python train.py --normalize_top_k=true --init_std_router=0.0273 --num_attention_heads=5 --norm_place="pre" --rope_theta=10000.0 --attn_scale=0.125 --init_std_o=0.00569
Below are experts of layer 9 (counted from 0) of a mixture-of-experts language model. Rows are named router (the router's row for the expert), down (a neuron's output weights, with its number) and show model dimensions 64-127. Each number is 128 + 24 x the weight over its row's rms, rounded and kept within 0 to 255. Numbers have three digits each.
Before each expert's rows: "comes before" lists some tokens at least twice as common just after its tokens as in all text. This comes from a sample of Wikipedia text that the model never trained on. Tokens count by the router's weight.

# expert 4
comes before: "1", "2", "0", "3", "4", "5"
router:153158126138165120135148164101135152076140119106105154114157146151156117114117145151130120139123083142143150114104127142090155129102109061130160156119115104139162165118087158104161133134160149
down74:102116139095162102121138130105087117115113139137152135159126166114155112102103142146114078121103150171062140148142145097109103125113140115139089095131123127180104101158119095149091099165099124
down75:111134172125159121151138107114148137114128082136139132087157130149091097154106108128126120124081078095139096140160110162105102138128129122101126130132134105138105122091168138083125147088097136
down76:091202093138125089126114128152140142137060115185122151162173091150118107127174099101113141114105148132159160080133150140088122101110151169102128122104126098119097134127101134101114112146124140
down77:087144113092142101144121136124084114148091160138105116117079117110131109116145127130090113159113133151108109162130071128152085110151106136142130082117141159158158141147125146143144102164152146
down78:127126117161178111136138117121106121141126160158141106146167083125155133160121092121137101132147149119146129125116154132144116119153156141135120172129113150134167122121132122105103131122096124
down79:131128092157147119171104140114154169083125071170121122110136084136116098162173138111123157106108147146164143117140132148166121187134171140104124126166160181111137144111145143142135139127162118
down80:124110148149120151160070136101149083140156097141162092128106177103110138109128119166139125162141161146152138124120103139152128114162135130162124154097150124149106138130135148145117150128093135
down81:102096137118156109112115139078111138129148087121106117097167168105086104132111138123115113107142118141163157148121118109117110129164148136168069163140155098145098130095139079119185124132126183
down82:130141163107090155115103120169114089092102134147121133139123126116128122156136114162102151142101161092164126142124108131106099155125102137125127102149110152107094154096112134128108160121040127
down83:079092121129106128126092138134175142120184136080096084135148133108160078106150167143136175132136166132102101134118126117124143139145129145105123166108114108124092101129073108124176151128156097
down84:137120115148095151108117124097139087145181091126129165155103188148121127112111110128126144128116145154101154127140108106103086128132134138092102173141157120120123125126165132132136107113125099
down85:142136115123116149139154125118102143144119114130137153144110105124116131139175133094131110122133138112111126104109126139134128117130124120103102100140127158129149098134089144164106161103072119
down86:098179132113089122149114120140142115137090201154147120138125115108107160160159125125122138146108111146142106129124107163145134090096102156154095146130118153140088144128128126160120121142114144
down87:107137132129140132126185119096121093150077080157129196132111112138152155126125136150108135137126132120101131147092136149106109138146102164143114137161153120142134136138115133121086146096102129
down88:091130108149118093125093111153122144138166166099097124180140134108144154105152152116117153169171175128157147099184120113100138127138105111097167160118134121121143132108121100129110143130139132
down89:093113132113124132128136119122123132156157108133160118139108122141122114114144178174099138141136119128159156119167144147136109137100134149122150166128105108151133114131150177131154143115126170
down90:148140160117114135173128134127138137091150132132137149149119139103131115157086076154165169164145109139130113084161103162164103128113133119149155140096099126114136109107090080132127165124101131
down91:174111130095108106109124107097082122141069157095120128154144131097122110116116161150139130144143097148139131083148137138143118143101123158100155131158144158112114116150149106138147123122082117
down92:100138126110125134088150124111103136119080141136103175080117159128143114147100151128070131113087122103117131142123123120132110103115108130128161128126107165096133144128093173128158132114087082
down93:189146134129135156096121187158142149177104141153079159146158128118124115097137076111152127108118109110163151129124120149116143123123164119147124161117136168114129143081089120127184140124146157
down94:091117166134121151114146140092142147135116167162092116156143136118118146079128122153072148137162124097156128106111173120151098131092144136138085093128146081118106107097176180154170127145153166
down95:123120092145148186120144128157114117089136147123125139139065111099093120125092144146148108134090157125162159064148088123133137122118160110128117140117129147151149122105166107142095125128117119
down96:079142125124161110130130108114124165090143122079112141138135108143161131137101151129131100175135086141133139128128099129143132163103154103162137139098121132109184110113105143122112161138111132
down97:172145095135146140125150168129155140107126145119136151121110102128126103180130141110114149108136093142118120112077142123139173120128105133121100148152192143127154150138129123153159117136107150
down98:168084123102130137148109136139125130120134129156101148125121148145139169141167097100127146149145180132144113099109123113129165153063160102082141107133133141116123183121149190146137117109101141
down99:141135094131109139136148100167124146132122131145121151140115121145167113083136080120149138126126071122150137162113122113164126126134098153128128107126143111110134135106133122109141151151161136
down100:104147138139116117114094053104140129159109151121126154144157110123091160142134115113104137138100143136106161145115168104130075140120136140108150142141106137147150112121184149147171129093099126
down101:106052160131111110126119125122147153180110069102106132133139100149128128122139160072081119142142116172148134123109092123151106183172114128134118173110103133153165158130096130116104141151144103
down102:134140156140154097132117089189103096147102127118111147105117111131146115123098151114161189118170126145152145122101122154116092155147143116166165193129149108155167165133149130145173092113131149
down103:118099133121168153143123109181138131142148099060114114092144144113121130146140142125144100128099127130118161095149098139154140154123106080119132108122125142139130100130140084130101083133127147
down104:105134108108172139131166094158111139126146151159126125114107124132118182158124124129093129149136119126110109174175123114092154114090112138114162124181167101139111174115151116130131137118121139
down105:092124124118137102108153135167136145112163149108124102113130164124139126162162120115115086163143140141073119127121125056105117098172143131118143113094097135144124122133154106109137156149095119
down106:151097132114111153119084100159100152141136134137145091130101185134144117123124093100093106125118113141122127068105145167100115182108116114104152089107121113151107101129122098104099158131119123
down107:103138091182103135149133136118106102145141151121125090126114171092132127105133098098111137079146089121124123114145098110096143112193147130166133136108137126138097094115138121099092203142120207
down108:114135154121123137137109114131125078146105148124129137152125133117153086099107145125115110161116134137148109101116117165094147132140109152086126138108100197140112141096114161079150142106111120
down109:136137148110156084128176068131166124132116109119134137111103156111120137140149153117150134130138123118130125126120119107148123166123153123116088164160101153153163074154136119120130107130103141
down110:137120122127098146141157127092109126119154108121086126160150130107139118126099138125134105171100116077113133085126159103113126149103133135159181095160100157104142132148116145147134166123136141
down111:087157108176135135125159153140127135134142136162128129100127159086092136134140129095136137099121135133099150128120161111145117126100160131159176192126143126151110181153144159121134101125125123
down112:110107112141132121151159149101119098168114132142152174132148122106117147101116118090110143133144112133139114087112142151101161118138147152139136124112095105116148119124153117116113122123115163
down113:097146110122149128108137113157138114178141159107147082125153125108156164138121104145140094122135119115139109119091135129150079118121090158124147133132176160107112132164098181140117165173136177
down114:081145084107149140188113106132152164104129160108090082081132103103127101103149146131145133133145078127137173145173120124140119174084120114101122174112118105123100136134120134088176112114144132
down115:170109138114125119160109097116093163089129126135155105145099138108133099084127170142091105124115128117116166153148113090105115128167135125139112178113103099139137149164148138107160121152125090
down116:136133135155126096108087117088128167124152074129140112075128112103155148080138126139131169090124135156121123123130119170138154130148139129111144102159113165155096163118117149140171111122122114
down117:123143160113124138128127137097130104121082146156142161098126168108158138110121162107158151107149136128169101105140149114130150147151152091130113113150135163158094106144127111134071160146126104
down118:110098113127129090136173105143070131124125171137144113126119138141164138107143144109077161115120125137145130124099154111118141117062139110110124108131136143110161062136179150128099147144117157
down119:080110157178167119143139138116109105111110141117142105126106138156098124101116176129096111138113126124138112144086136109134113111146119124159123108107109116149161132114136138121110128125103121
down120:107180146102133132146140124107139075152130136174136134142112131121130146119142137136148105154111138089129101121140106130116116100133125084152103125119157106104082119136140166154165149141146127
down121:093127144138147117082096137146142118149125142182129094157131127118138095129104119116118160120115133145169098110143117138135117123131128105093149105157165087155128115091088182122145134151116129
down122:123151099144135099096123116133165102106092158152118126145122145168083136138117130144079126170134184064159154131127121127103135130145091137071143151114143142119136118137179124114131120138138160
down123:153114093116125158128098102089096145129098108133098120180118106138109110139128148104146120123153128091109154111133120129070120163137110143127163146108173094155145149142127124130193144103122140
down124:159135091102128100116122149120164111143117160152135107127058157138141140125153156133101131133110126103111143113092133153128129109098147083107163104103117143109073127071060102075130154154132087
down125:113150105094116123155128107129134112123076153125154132122110092112171122102137100135129106098144104128107103123135146178157143127140129129095152062152069110123151121074146164121182114143159114
down126:121093153109123165120130129130106164137125161117133113131125110095089151154110138146110165160076091139124116088161138115139150175166073107119097156116132114152166128121165167132151118157083113
down127:151125168120137119143089137154116140125116109103099150155155112099093119153127095123150085169121132138086154092119185128105123144143153091103154111110103113126137144111139173145124113116089112
down128:116143111099097152161119095154100109098134133122120169091112122117086155135158157155126110083160111124111103111173145132121109120100128138119142113154092126147150112136191171110148153149129120
down129:128138113114115141112097133139098149118108119142135121116129152158114110121147147109131151108098115119153148136103170087108163134118113135143101155137166130121132122146138160097173144113146144
down130:121115153138167142127098131116165125153087124136137140156099122137118138137081105114133116131090158168138144097143069166180121117165124118121148160115147148156160187141109124127158108135118140
down131:111128128136128122111109135135139134185142116151179152171121098095118151176166121107143140115129109113148134152132116174107133111097137122160110148120116120103145081133148115114171121176125142
down132:139126091121096133123116158166106122123169112131145156129132119098122117134171086131111088119143156092151144173127134144089167156117179147133119133138106142129099094109097125129139116142151120
down133:163131110109156168152124096083116152108113076141110100157142096155091117095114176089123099111126136105164169160131139122120117131117106140188105164112130110111140152101121120145134121134110147
down134:149098125089114128108157108141155130106135157113132111119152052098103143132138143122142120134121117106091147128197150108100115126130176133118136174140127142153133133147117154121123164145188125
down135:143100121129115127164135109115153151088104111161141160122143124111086143133131120153121142118138136142140063158147089117119132150154149120114125167124116217162133155108136049120109090139138095
down136:133135110114121149124115125116151121100113124067123148151132132111162119131153120125151085137126152094108148115085149112081136175110135146118083166130160142113147158129107110153126113112110091
down137:151115122125104150111116090149124081142085155165149120156147122138160153111133115121137134158181118162139099185112100134111110109153194127132136102135108176135113127065074156107163137118122086
down138:126121168112064118103110121136106154109121116113146102151122168149160158114108116177100160125163146108109149127084155140129155090131172153114127124104107127156141058122117142091157120089150116
down139:124087133128129087145147130133137131092127117151100146154105119150169131134123150106132148116113142134193141137104154098164104140133165135125108144113130176083124119101081126135126127145170124
down140:121113111100140111104132163178135204125148098135117118119177097123134155129170139125105107112148133090142140098163166199101083095175106122109099152132156102111101126132122114107148163103131177

# expert 7
comes before: "| ", "2", "1", "|", "==", "The"
router:107118133142151140149154137139135116114148157118125126100149112131114126126078167134162157144175123151137095144108139142124116133114139085147103116115111159163097099138098110169104118121112128
down0:121110129140115112143145120076128140138157087139106116116074146113107154150139147091134125159107088114124110145084095120126086168128145120167084123137156147119117102128082128125140114115175106
down1:168179122127147112105131161110092172103095103106116126122154116097116145132133119107143140142171117107128148132123166094124095091145093138117115129142150098091123115048137126097145138118174099
down2:104144120127159124121144087108127133145146158112104111122101122158164116117127146135168137134133127073169114142159086121169158151136140126104094131134158086100113117119161129113081136100090142
down3:103114094141101139109120114176114127084174116179142109111123120122107140152129124134125148111099127079142126128120143161140133142165103113141157114112164117176176101098078169101132097112126141
down4:136123145153118142118165130121123103092133116133119125130178104138137135132093123098149138127154168104139149107162115128110123134116117102138110118103160128160100118142083161125152116108143112
down5:111128102125120089133132113102152133154158095102140143082141151150101142147109099107175164151109150104145102130103136146100142117143165170159113120096132107134148140124118127149123178089114098
down6:136102128108118098123109131084100145108167125147142122119102160120149103153110115134163134161175117133096065158115152092160154116137142125129116116135123097126162143143135160131142203114118122
down7:088150188132151065143114147159084158165144155117114145126174083130101156146142121121129104146109075141114125127120121120136097095130145135159141141107126133149093139130152123104090108132146112
down8:081125113138110144152156115153141145143126076116152096191148146062107107145143118105082153110157180118161114148133107128150160122114127130127144127193111110138172096134163067171113081150105130
down9:127130153104106086108101176089124078114162145123116138141160124114128117176127129164148105126138152156158088142100111136167129142148170111110084101099138150151128106095128125081108170130124079
down10:120095112104159121095084112092124150079173189113096127096140173124134133113150139091123147155105094137141137135114106123146105127149127153109147139097129135129105114137128140113148153145148165
down11:152124092116138120133104092133140148128128125148167113147142114136169138131143097125125131089095152091146090116152156123115091104120137100127136136146147109121131129102114157128120124177142142
down12:120112128144116104153162142144160142128124124120126098139088099103154164121138115129078129141096103107104119159111129161158136156104103116101125083142127139126086158097124082123121119178112157
down13:121087148160148095131110148143149122121168143139113128148143106114147134110158153089146123099113098119096138114128112121103124144123131182090119120126117108152111133095146130157160087107157148
down14:120123096114134148111127157164120084123131112106099092155165101121111093122118123134115107121069171117152121107104111142175116163144135120158137171113079139109137103200166133119130152138112081
down15:143114129137118099143101124153131128122123150108100114109129134129144140148092121156138154152108126126143111169111154112114096120127138115113141096128091157110116115144187149077127089130106140
down16:144149084157163190110169070105135119113131143130143085152150080135153158140146082149103123128092137122108108121100114133168158103125130139164127138111131078160147168112106152120148125126112149
down17:130098139132136153093110152125134097138161143117124105134113122168109114132160089149173110092152130150121129107155118123122144132139153155155178109099104086101169185135104157100095104136129139
down18:100129124131143117110141122164101136150100130129156108084092120131104159109141106164130131158142136156125114143123130121124148157093133157143132082146149136137118108144138110138118115137129135
down19:153182125082160142109118067118089110110073146138066098107167123142103136124102157114118102117130141144149169109127140121136119123137087111109100128150090157110155140140087133133178146161118192
down20:098131115150104143109105092151149187130122149172136131102142157145144110141121117172106098129174146118091165160092122178118116122148133113126098143117113143131139132170106170088113138109186116
down21:156127137127178116120105157135117095156122134131114165144091140149094162121144116166098129155148151159113133123167088123164153116114111124120116088105138156122129149137146065124127124110120102
down22:123097123122119111157126144150159113072123104114153130131095102115102135177142125123074107123142116104120088141069136173077141161119146116116117060135109114121128101146143169128136134173132103
down23:077078133137140151091160120142123158120124096112120116082130126136098117138121154144135142093141122116136148115131138097130109139129169097152121098147142141184114135145108144145081131148155122
down24:167163147092125142144146141114077120146153116056140094136152118116121164133141138138150140158139123084096096087109154118166107141077141114131145086146173121136130069160143127106128152107168122
down25:146113127119112103116110114139138123102099135121133146148095123138117138129135145085086179145097128139132107061109106118143124118130137136119162158119101122119124135112119132137140149085124111
down26:134127127155135121151134144130089101153127143169150168133129165114139158107140076138157108059120108123125166121136131143110100151136127146137157128088135157136135163116109121113154163130166085
down27:143127148127135131119136067201150119144144150105122119135139124124119098106089095153127144123116135127087110141114160074117072135152105092081185119139146122078162140142094116155110098104087120
down28:138144118166115123106117138106133114096116108080128118140153115117137140160132126153124142133113129104131129138159124137139163134155131111126089100093132141105131176149132144129126158108125125
down29:093143119156142145135118102129112133126111131118076136182109138145131159120118158103102117150109126122177162146099140110109079158076153156134101137150141187141109139113142118091105098116135125
down30:131113096118109157125161120093121091170093158103120139166108146152152144121138117159144137107117090156097133122127140135115095142145111134112168103116133095107116135113152083102126162148151148
down31:128109135053149118125154122143122147151118121146104106116112129099169126125077080142083119124184080138116093143120126172118171139121118077132140141156092141117138103068075134116161160140117119
down32:122128134148164106079123164104130111130148097152131118108118149140102123132093134118156126129084172110092122129127121120127114094131108155125178129120138112176114144142140133158156116126125131
down33:171137086126126155108100154114145109129063135128097145121104141140136107140120128113116084107145145154153082137171144129164107115141106161122133101109126135113118124101093161152074176128167072
down34:121160131176145131115122124112142124170127101146150130139121128137137131133142124128161118127151106107074088126114126121135080105135165131111123112138162130110101112135145139112130126150147133
down35:115111109134145127115129108128134164140117117161132144117137168149075093189080140128188133106112111162110149073123125148124091127171132141150109109124194110117156112120105124084122085161150114
down36:110116106106123146092129125095141115125114140165136156122082138103176163133131145115148122123140114140156184139113133063156152141153148055110109130117083136129136133148107119141138090144112111
down37:110138136112130132127145144105172146132159139135125076132095137130174149133156138155091136158161201136128145166092070091135112145098126151122140133113152088142174151177118129130158154087075103
down38:096154160099154104124175126145094121132125118117066129116121128121126118100142130161139107143132159095141134121119134129108156136128152127127130151156162137142149154146130151114118124136184135
down39:130097149132122133119175153136125105126169141160114128101134158169087126123113103088138148130145164119121104152170121136147116122119119121157118123166101153125153095108163124103121136120143208
down40:109138091091127134116130118134140126139187090143130108145136091225114125081146151150128139134164190113149144145147123098144113138121150128126205080113099135101155114142124129122133103129114117
down41:100131108118137093121105083117120111142108141095080154092111129136150106123125114110115115112127131125129082150145131123151122157150132179118155099143088144201129145152137168129133155149121129
down42:171148127162127126094183133111137155137125176110131162079085159092156105124126173093075084164108130118163147132107110070062101120106108111171107127140122101067152107120128102121116139112110142
down43:150090102128143120070104050114148129118093132106111196121134136135133096107190161128130115136117121121098140113106144123167150134087137166093127116131134090110114175137130140139104119117155118
down44:107118130163119141114157108137178100146125117158107141169141169086122092096149153180082135150125143148117090139110080090098137120123115149137094133171124120109150142135097132096159125147114147
down45:106154157140119108138142131144083138118120127146116106157129137086151156112095176120130102184150140121075151089150097123122109140125125140140134174152162152116145138138145126112130106134091155
down46:146140106153115115135144116141108128125120184122139092127151162100123108099148075157137157127144151113106128148135160155154183157160104093111122147144129111134069073142123167095126147113112137
down47:139109177146137092145131127154146121087120160113129144171115133141114128121100117092150133160097114119177137127138129134124165096114139144145130122071136150144103110143106107146114165142099122
down48:116129175138114095099124138168111143090158148072134142109101110109130168152116126192092121086165161111127122098085152148129176099122115115145104167138136153110115160075092138122129113123146088
down49:104131107130129132134085115101146120076127098084079115149164112092161131108152139133115167089132162119133136137144140091127126154124140093135073099106135177119141091131117169132154084104144162
down50:114119095155138137107152105105107077134109088145113159147145149122112184152126137158148100192156129109087120128131112121149105144112162125106140085127119114118109119124160145159121116140121154
down51:132142110125159145161170089108147167132139153130107141180148139082158105162145161127106136161140125144109100112117149124131094156096178103124141078157168101120111145098151152082104152117129120
down52:153152164095122104143127141119114107151163145158133176127109108145105111150131151115125160124145117155156102126174118136128128092156206135162112155140112171083124092092089182159117131181104085
down53:139196128140180116104086103077168108124118139150118145131137161149121137145136091128119161158109163116123128136129098143091143114118102122127075130164146169121106082148138176079141122183127149
down54:104111121135119105137133112161170102111127154127145126147127139114130140111111130151091109174107128117090117106146136120126081126120101143117136088142152095132137106147121145131158114106116147
down55:128160110138092104115110158119078097125125150150125139134123099138070142132100117114132137125128054125109078167102138149121112115151118156104159159133148116138147147084130143148158135149127160
down56:130152119128132149141142087177149116096121159132142186143107131104133160121130096133112122149131149137124133115114118187119130118108141144118098115094169105136114128114107144079104122131104121
down57:149143125125145166122104128145112133132149095105137195130162152133121130063141167099066110127133132120112153142160143149146162105141107076161153105173125099116129133147106115128173107121132113
down58:095151145094091118136128149131129109093150081164149059131170116091137129102124149139183169115117113128126131165136117120098108116153112115113099092098132124150092183099139117117089124147151169
down59:139124163133095076147123119101169150100123106120108130154136157096112149115122130142113123124150146109116131146150137145148114125117121161130138100126090127090149157096138147108102130120140129
down60:178124126139124083125151110185121093123124167139100125155097135114129160156062131125128111073145122112160174131125115160168131142121111125114123099149119149116153145111103143160105082118133136
down61:106092138120147111133119145122128128138113151124117143164115128104116103159138132168095130136113122114114127126138114089112181136087155158085149120140095085115116141126152104161119139117135154
down62:159162125130089145128108118101140126131118115109110181131143146136118125140082107126166149130075096157091104105117108131163123140123148097119128136082099129139135114110068092130149133067162183
down63:102127121101145117158100106135073110147156149171132157138123121124144161127125103166143154122127108159108092118157099176141126153155110126107098095099151117139089121120112137091123127118127076
down64:098114126134135107132147141102125164115153115163143149118132109153156122150124123070124091188157114112143111130127133136148148137109154185114136119125132113093148142107146143168140097116111128
down65:110137157130141109147087117130127135078123116170149145114094090145090119129146051088102156131145127143175096138125115106138125087119142175121135101129138091153112107119121103122104119135116124
down66:138162094132150095144126103150115097109129150154136075107126121106127168164092136113115117093112108107123124088132100120113122162127146109141122119114138078172130145128148137156105150148123142

# expert 10
comes before: "\n\n", "-", "\n", " The", "|", "| "
router:122102160143126132158102134102130136128144129131094125125134153130114107128133115109166110141175114155133160148121113084111113130128142100106160178082142109102111103133120082131144132140145163
down16:154110123124148108127129124161106111143127139067139131119134122149120139143143096090125154110142143126153118108104114134125133161132108108139129152119129115099109117132124142107152126145158146
down17:118114069136142123142127121107082084092081139107113125091147159140085173108140144113146088114158152151114149120100148085139115095123110120116154174134155111122140122122123105143115179105136136
down18:078109151100108105104150128128152159134133137126174122161120131137142124164172096176061167136133103127074106095146084113142101169130134135085141146110132123123140132118116109093110154148126122
down19:147132147155113135128122130089083145143121083128152108097156164153165117100126127120112150111145126103140096101101142114092105106156141103141121131145145085123127115160110145151146148109133135
down20:112139109134144148126151102113111159097073108100104137147067122143135116135136085129143160082130135155139128107121160135137115126156149137147081083114084105128108159154164162136142106107111077
down21:121109116150112086084141085109118078115104157124113150135143151136108115158129144122073134075137137134115118174130138129107138168135122159126103112137165131147118117136118120159068162120124157
down22:104159144112110133098157089142129142117170111118136103139118130119117091129104155161108127163101134148148166116098120107130113121171132120171148121131125113108167158116129138168090186078120153
down23:112176118180115131083136111165151099109080123106146156140180138126098099133151151157148114133115146152122157089075141148065094122093158086115105146126151138134116141136125107103177142112149113
down24:116140162120119104129143089160149104120161132103131130178122139112154129111098149115182113115125121117136118122104148137114108127128102111144137115133103144157136134067122145174121127128110108
down25:124136171112163143155093148123123122103137121101097160160124130112132156115139118117128107107135128096133151133172104094137125122117133165125097109109147122104151131133126139135056140142155128
down26:128176148152094136135080162174111134127143158134111086080141130123158129164123118120152137150126108125103145114127147092111104162145085126098157134109131132128111142159090128129135178095090147
down27:148126154145120121139156186130147154119130156114164101129141114113078104120138144126097080161103114142140130103116137125121124105119135172136103076125153135153144148104126137150074155087092123
down28:107147142134134097102148135131135100189153146118117056162092126127137099136141155137128135142124150124100133152156098074093097130158110106144119128142114116137112105103170101131101110144150091
down29:097108139130106107103156117166152120138124092141105111139142133120142125123139093152145086120161128095121114140153137147144135113102120094121155113087147117105134100127111125138119135130116107
down30:107139110150123149153137109115149127140150144117090140140122115125126145157124112135105104116133132117114124135105140161111055117119126110147158116114158134153150118118142125110137157161158131
down31:130093138129127136108130130126134100105134153052134123124145140146120181136177118129163157131138098108158111114132134158101123155139146166086100138111109158067147134135160141165170122116142144
down32:153096114152160104124178129158142130159109109112131155154115134113120139107119156116106137145111083093078109071096101153144127110115145150152104115137080097102129111160131131167120143111147098
down33:160133106127143166149104140130088109172162092140161126127116088122133098116142141136162145131121086104128171164122125151117110138122112152158122101166152145110124134135106121129118159131105132
down34:081120108125147127095206094143168113155124077107166084132137150105117100127179095121138137163164124163111147133105140097140115171122175167132109148158124132144134176098100091143106108143127099
down35:092109113148132127145077107108145090100140138107130167096126156110100179080117148154134157124137135147137185094121165118115122087144123103113135127127143117150094125128151128142146128115130113
down36:084160083127127124108177138143127124167148118100116118146146163134151171138155124164142082154132145110113122127109095119170132139119119148123142088118169096139108138114135134195138149152128126
down37:137135105104139179139111097120149104092097104121177154141158151190113144123108095136116126177155140081116151164146110139095145147119101107109104111113146146134125116134109128128107135129139124
down38:142135139142105121179130114129133136133117120100174157116152160113104142094139129124108095152102069113130176112116131120109169136135114127146155154122093137133167155152115159121137103156132162
down39:175149126130086112141126124182119124136171107126118102119169104124167109117158157121148096120151078131113138113139149143111108098162140141153108100104134144123085117091139120117146118151105125
down40:107121171083120166138117140134121133157157113147125135127108109148095114167153151189127113115144189119139136119124100110168182176093155081124135145152155151123118143123084122120141105091115102
down41:110126087137121088095137138099157132105120133097118136142158104108150118138140117089102165170092120131152122138133114113113155127095090100143128157144121113069159138147119111089111121138089156
down42:125129160109127135091157090121153121102133106105095165121119119137124150123130118108169161147126133130111102113120109136116142116109113148131142124168115112117132148196099122160066065114125119
down43:135167114109101139120148135083184090142123117127124116130131133163106146142120112114118113152090163176173129154096087177094108139105083137144174110107123145113148127170120121119104144151107127
down44:101129146126081167168130097114128119102068135145144110121084131122095103165127150141105142129127131100144122121092164116122135119129146159112170151102076122140117126142098161123101139148094141
down45:181110161123088159111129109076145133110162118099124133174149121079154119079127132110137132142117145120180118085112124126138126116169128135127104105082133148132104135141138091164135101151134113
down46:159105087141158117126125094139132124091144149115128162111166132184109130120131095159150087134112149178165141103103124109095111082112082108117121156153134114156127120121141147188144091121128160
down47:110116131157098119127152107129133159108141137103140075144145129127099152133153169167119173110120138111146146120145118111145133161095106106133121095149170161090145103162115130144138173101128161
down48:127099118092137140158169152115108145123170159127151156151100108116097129081079109154152114128096097125106161182138082141105174084130079148108147114128159156191131118060136154156113162147142126
down49:141154094145153147159117114175107094108106111111148114140098162131149121106144139149158107148157074127175139121116136113152107095110118139126152120148118121146134140099092075136133164124137111
down50:127096130138116146081106131142164148164119122131135146148109118128170120105143126141160108142131145146131077093116176145135150099139129089116096106157136091162168113091136112133096160131126105
down51:160174117135111097140165139161127122139126139150154104135141141146110159112115105141118126122102128102123139171115082169127108105130149126149118086140088109117141134174119165108140117146123179
down52:117149113150093101125086121161141154136105126097088113166111149126087138134118128130133077147125163162101116128177118107159161110146140107104173103156157152120148105149115082120149113171114128
down53:113114103115104116130122108119161105172119132128134125123167087144139153150107103127129124100122143113126169135123119125115150140127122155093135118141121134091141134125129127134143163143139129
down54:113094141162087121143119094140119112116135102159135136133112147130124119136111091155152113144140111101160121137131089169110104119138163094160128134134092113106122143075157108087123132114129095
down55:119122124117140099141144108097143142093125139162122130129091145187114132121146184134122118140130060136109137124133092141095101104139128147144120108128094112120087146107150147116122135167126083
down56:100181142128093173149155155103142129127156145112115112128162121130089128119135152148074151093111118144158087119120149130136118119081124103147112142112124162151149127135144090155121108117178140
down57:136087116143156111151120102143118120137101161116104085125090121141126153096096144086110092144083123115118164127140096141136110153124111156104121165117189155101131138106099126150174180118139143
down58:126120079148113148134126149153109076133122135162117098101135113188205122178114150139131134143103139139141121127122147165147111110172183123116113121102103149111091108132101142121154102130137109
down59:124177156186123137138131150108134109104121090096110120138150158140114131150140064103128120084126142106144129125118103136109153107130081107125099129121121115075137140147108105124127074109121131
down60:128062146150175151131136104165119097106142131110131134085145163130117144131101106118138123093150082102164074115138138143124170133136099137134113131103112149141130112146102139113142113130117131
down61:167153088145139177121124135118127076082182108070144116116137160098168145136131143118100138126152126117168116099126139110090097158103099139163146125141134157105120172168144080123113121138113104
down62:140111132112121159133118126174142165112156124188115105107117133136107121145125120129173122110126156136136115125171153137128161081159113167170101140152136121090152103140089127167126134095185106
down63:096152134133123143136159139163141131138174099119111122125141155121120110135144109136141110125125156117126124099126143132136139133143100098153094077103132161086114085130162130160113112153149116
down64:162101111122103142126105121117103149146148109176116099056128108083088124099090140118134114153130155147059121147138124164085129130135119179133112105127163145142104149095131111088116137134150133
down65:130139117126113147091114148122106146143121140126106118135098148142123105120111141128140160143148143114132118141137094105120133121142134142087134157106162139107092118177136114136148050123153131
down66:148107102125086119104154129150125098135167134099160129162112163185101137135166151141148129141122148136131118155156143109137122064105120081114082104128114122125068119116132137116131105139149133
down67:144137106132111125132159099137105142150096127118138151181078127165159122166126155128091138119080095200157138125118092144110158137143133100105153157137113135115128127136151081131097113107125128
down68:125101138119106087145162141127133140091153119139131164109158106145122151142106128116131129155108094153141146138107149148107116150125127143190146085122083118125118097142138095151142124125114143
down69:103064141153146142117135153125138120127113131139128150147125161176140127141076118162161151125161167155126114120150084171094109119109163166112122120114116137133114105126125125120089120123130152
down70:119152128116118109109115129156141127137114118124133160126069112107157105116138120148164113095125148157102143149116176142180125082144128115111107169135170145107142079077152106141134144086153148
down71:103151128131128110154134132121121139066130132082101134172097122125153102135114135167142113113111154081127116113148138111119136135134103165127098153100111154090086083118112165129155139185138097
down72:164159169123175123124121088116155137123138148097169167161120193132103077124084149161153115163112086126156124159169110130164150096153117154142132116107101128104134117132124111164165143151129101
down73:138119102122121159134092121134167145157138131119136147139129132112111101170165122141080139135093126131168090137152150148135138161147149133143154099117166151130119143169140114140112090122138092
down74:135112151096172159139123138114150159156114139148118128125152143123125116094165141123137112129175113131110143160106154140077142101129128127134131141127137116126142096077157139096192098102117104
down75:184120088123108116100121137128156110157152093154125087126146156138136123140145119096210160138152108097104097141135123127168110103160141115109127148135112116121136094083134118133161158154139157
down76:088109114128127145122150100124131090123114134132118153129086068127080116138105149116150148153143138149101137128159146160123147133097126149143114139090147117089135144115118093151094138130138130
down77:169171080135119167118153101141131145155116124097133131125129168147113118132121153090152143161096093127111108184098158162125108149109122113142099156125092132112124129124161114134110128102094152
down78:123121109168132138127165130146148129127119171068142092133128125157117090157163151156115111118098110136110119124141142173124150111112133065136111144101157155111189135128136101123123160106148127
down79:151163134147104159163154145139152123112089115124127143159132121149109132114142124104156133121086163131138114124118116100145140112099164126123130142145117119142102143191086129098112125106132155
down80:156107097136120124128132108169119110112170134166137154167135104131112119117154087093070138142091082093121112071135140142166175110113118126109111165100125109141122115142118118158104079139136106
down81:124124147169118131159114123119149116139130167110143122161145131104165113143119155118150105153146143118172127069116148138122121155125154126147124096133118135174124170137180113126162150103127113
down82:113151124155115128109141097087122139131148086105131170127078133148128115133101114116172110154134143152099124091136141082153147099150132155148113127164106130113090118159170109146145086115101144